Weights of a small mixture-of-experts language model, trained from scratch on English Wikipedia: 9 layers.
Below are experts of layer 3 (counted from 0) of a mixture-of-experts language model. Rows are named router (the router's row for the expert), up (a neuron's input weights, with its number) and show model dimensions 0-127. Each number is 128 + 32 x the weight over its row's rms, rounded and kept within 0 to 255.
After each expert's rows: "mostly gets" lists some tokens that are sent to it at least half of the time. This comes from a sample of Wikipedia text that the model never trained on.

# expert 6
router [140  67  97 174 148 137  94 102 104  84 106 145 110 112 111 129 108 103 157  80 139  77 124 141 123 146 110 134 100  71 117  96 166 104 138 145 100 113 207 147  82 130  95 141 148 221 137 147 101 135 141 118  82 101  58 119 125 145  82 117 108 123 138  91 106  95 123 171 135 161 103 171 146 157  63  87 153 130  95 124  79 157 126 154 158 135 104  95 140 172  99 126 128 139  99 134 138 175 156 175 107 167 143 128 163 124 104 151  90 169 176 195 136  84 215 132 141 143  51 107 107 102 168 141  73 130 119 113]
up88 [221 158 125 122 146 124 122  72 182 111  97 148 179 191 127 114 159 138  88 116 180 143  67 114 165 136 168  95 121 176 122 158 100  84 148 130  94  96 111 113 145 159 165  82 153  63  63 135 152 118  62 118 124  98 105  64 111 125 161 144 153 129 151 160  54  88 119 160 106 110  96 101 138  93 136 108 158 120 104  59 147 120 111 155 103 123 160 150 160 158 119 160 102 124 115 135  83 114 107 126 116 123 121 143  86 166 169 171 139  74 175 159 152  98 147 149 114 154 133 169 114 139 161 188 135 114  99  82]
mostly gets: " which", " but", " would", " have", " they", " can"

# expert 0
router [118  85 142 138 172 170 142 135 128 107 197 117 148 149 123  78  86 168 125  78 144 106 152 126 156 148 169 124 137  78  88 141  69 132  80 118 148 149 131 123  85 119 161 116 172 135  89 190 157 162 171  94 142 121 128 127 137 136 142  89  81 102 129 148 133 170 113 152 168  73  89  79 111 155 151 107  95 137 150 164 147  91 111 166 110 152  75 163 180 109  88  81  63 112 132 142 146 147 151 131  68 116 113 103 156  63 127 128 129 151  97 143 107 120 110 151 116  87  28 148  81 115 215 131 147 103 159 128]
up62 [143  66 141 143 128 121 150  83 116 182  91 108  84 138 130 104 153 161 158 114 138  89 144 153 109 139  88 104 161 139  85  63 163 186 157 171 157 142 110  68 125  88 136 132 162 120 112  73 138 111 163 115 103 135 158 150 109 130  61 129 150 121 147 119 123  80 131 121 109 147 103  80 123 112  68 128 117 117 190 148 144 121 149 166  93 176 151 126 114 194 152 121 140 216  98 177 149 158 145 139 109 101 118 141 108  81  59 105 127 181 191 196 152 191  99 120 125 167  92 161  90 117  98 146 107 143 120 103]
mostly gets: ".\"", "\".", ").", " December", "°N", "″N"

# expert 1
router [172 128 126 159 132 138 183 138  56 122 142 124  71 126 146 133  86 102 149 146 120  84 129  97 191 175 132 112 146 164  93 156 182 105  91  98 136 126  96  69 164 158 111 165 105 123  78  77 123 144 114 102  69 155 137  80  98 173  64 112 164 157  86 130  95 155 147 125  97 123  93 166 111 164 157 105  90 121 132 125  92 178  87 180 135 198 161 202  98 132 129 152 141 162 155 116 101 142 141 157 108 163 107 110 116  48 172 113  68 126 136 129  77 146 104 141 166 148  99 131  95 147  99 166 109 131 131 111]
up33 [145  80 106 126 112  87  91 132  92  90 189 133  51 131 135 145 161 177 149 155 145 124 156  79 158  91 100 101 145  93 101 134 137 126  70 160  97 102 139 100 218  93 139 133 161 112 116 144 134 103 153 125 147 112 130 134 115 125  97 119 137 158  82 176  75 140 135 178  71  93 127 133  76 103 144 215 119  93 108 137  90 119 134 165 111 135 138 118 149 159 162  95 125 133  94 217 131 122 127 148 138 135 126 128 130 100 107 180 109 156 110 194 111 145 115 211 135 123 106 137 135  86 153 204 133 149 173  82]
mostly gets: " n", " this", " H", " their", " This", " her"

# expert 5
router [167 155 155 105 123 121 105 156 169 147 147 147 131 153 115 100 116 116 126 128 166 109 116 166 169 134 126 166 137 157 169 156 167 107 126 121  81 145 126 169 133  70  88 123 155  84 105 113 156 124 118 127  88 148 171  71 169 113 127 129 112 178  81 162 127  86  74 150 143 124  92 143 171  97  73 126  83 169 128 184 106 111 126 140  96 101 150  94 139  80 120 133  74 150  84 116  96 162 209  57 123 193 153 178 199  94  97 132 123 110 181 127  73 144  82 149 126 100  95  96  93  76 122 148 145  90  89 165]
up33 [158 129  76 100 153 103 142 161 117  60 169 115  83 100 134 143 167 122 120 169 144 146 176 123 126 151 125  83 179 142 159  25 133 139 140 156 108 141  96 101  71  93 106 123 131 129 107 105 163  89  95 160 134 113  66 147 159 127  69 193 110 121 148 145 161 146 128 142  81  99 124 152 132 123 129 106 140 182 136 124 113 116 148 143 125  48 140  80 162 134 100 144 163 141 140 111 154 142  89 123  96 102 111 135 148 173 139  50 130 157 114 185  94 166 155 228 157 106 114 102  86 105 112 153 170 102 158 154]
mostly gets: "==", "===", " Ch", " Le", "====", "-s"

# expert 7
router [150  55  64 117  85 148 174  95 116 134  86 144 143  99 171 118 136 139 163  59 126 125 159  61 124  94 149 133 103 159 145  85 104 174 102 116 152 125 133 141 100 182 211 139 136 178 101 121 110  83 141  92 168 106 109 145 150 133 100 128  94 125 118  71  99 131  38 164 117 188  86 146 161 137 101 110 166 109 147  76 159 158 175 107  78  99 136 140 181  96 118 129 131  83 106 119 181 140 111 155  97 110 172 151 124 101 122  94 100 122 121 142 112 159 182 108 102 177 145 170 116 106 129 121 120 162 148  78]
up0 [148  83 159 119  67 118 117 142  79 109 120 201 128 172 180 103 127  73 126  84  91  62 145 128 154 125 116 112 104 124  98 135 190 194 138 162 108 149 104 163 119 169 111 139 123 122 127 114 110 145 195 134  34 131 130  92  67 211 120 129 134 185 149 100 119  94 163 162 167 115 125  77 129 158 121 124  58 151 146 134 167  98 128 131 103 102 102 131 152 121 138  83  82 151 172 135 124 132 102 119 151 185 148 153 112 121 169 182 136 149 177 189 145 106 118 157 147 114 131 176  86 120 123 144 119 107 119 102]
mostly gets: "ova", "son", "berg", "uel", "ki", "ij"

# expert 3
router [110 101 161 111 142 155 162 191  93 113 105 118 104 168 125 161 166 135  57 160 129 149 120 128 105 133 156 165 160  99 108  92 145 152 143 176 108 104 142  35 101 147 168  95 163 137 111 140 160  69 141 173 121 180  58 185 123 104 172 149 139  78 113 100 114 114 129 124 177 141  59  95 110  97 152 152 110  67 116 119  80  76 104 155 170 100 101 128 145 118 102 112 112 135 164 162 129 146 103 177 129 105 125 106  91 142 153  67 131 129 169 119 100 142 143 161 159 140 117 176 135 148 142 171  70 123 113  45]
up33 [126 146 125 131 148 161  58 149  72 176 125 168 141  76  88 173 116  98 134 107 177  73 142 138 129 154 110 123 156 118  84  26 155  64 144  74 157 137 117 131 197 100 165 144 192  82 159 123 125 145 117 103  89 106 102 117 104 106 140 141  93 154 166  87 134 118 129 198 141 152  90 106  90 146 105 119 141 152 129 114 120 102 129 128 135 206 104  67 173  74 172  94 194 160 169 138 141 155 130  83 146  78  82 155 113 120 114 156 131 128 116 140 137 164  97 113 108 164 133 170 124 142 159 139 112 149 129 132]
mostly gets: " km", " years", " million", " inter", " tra", " sub"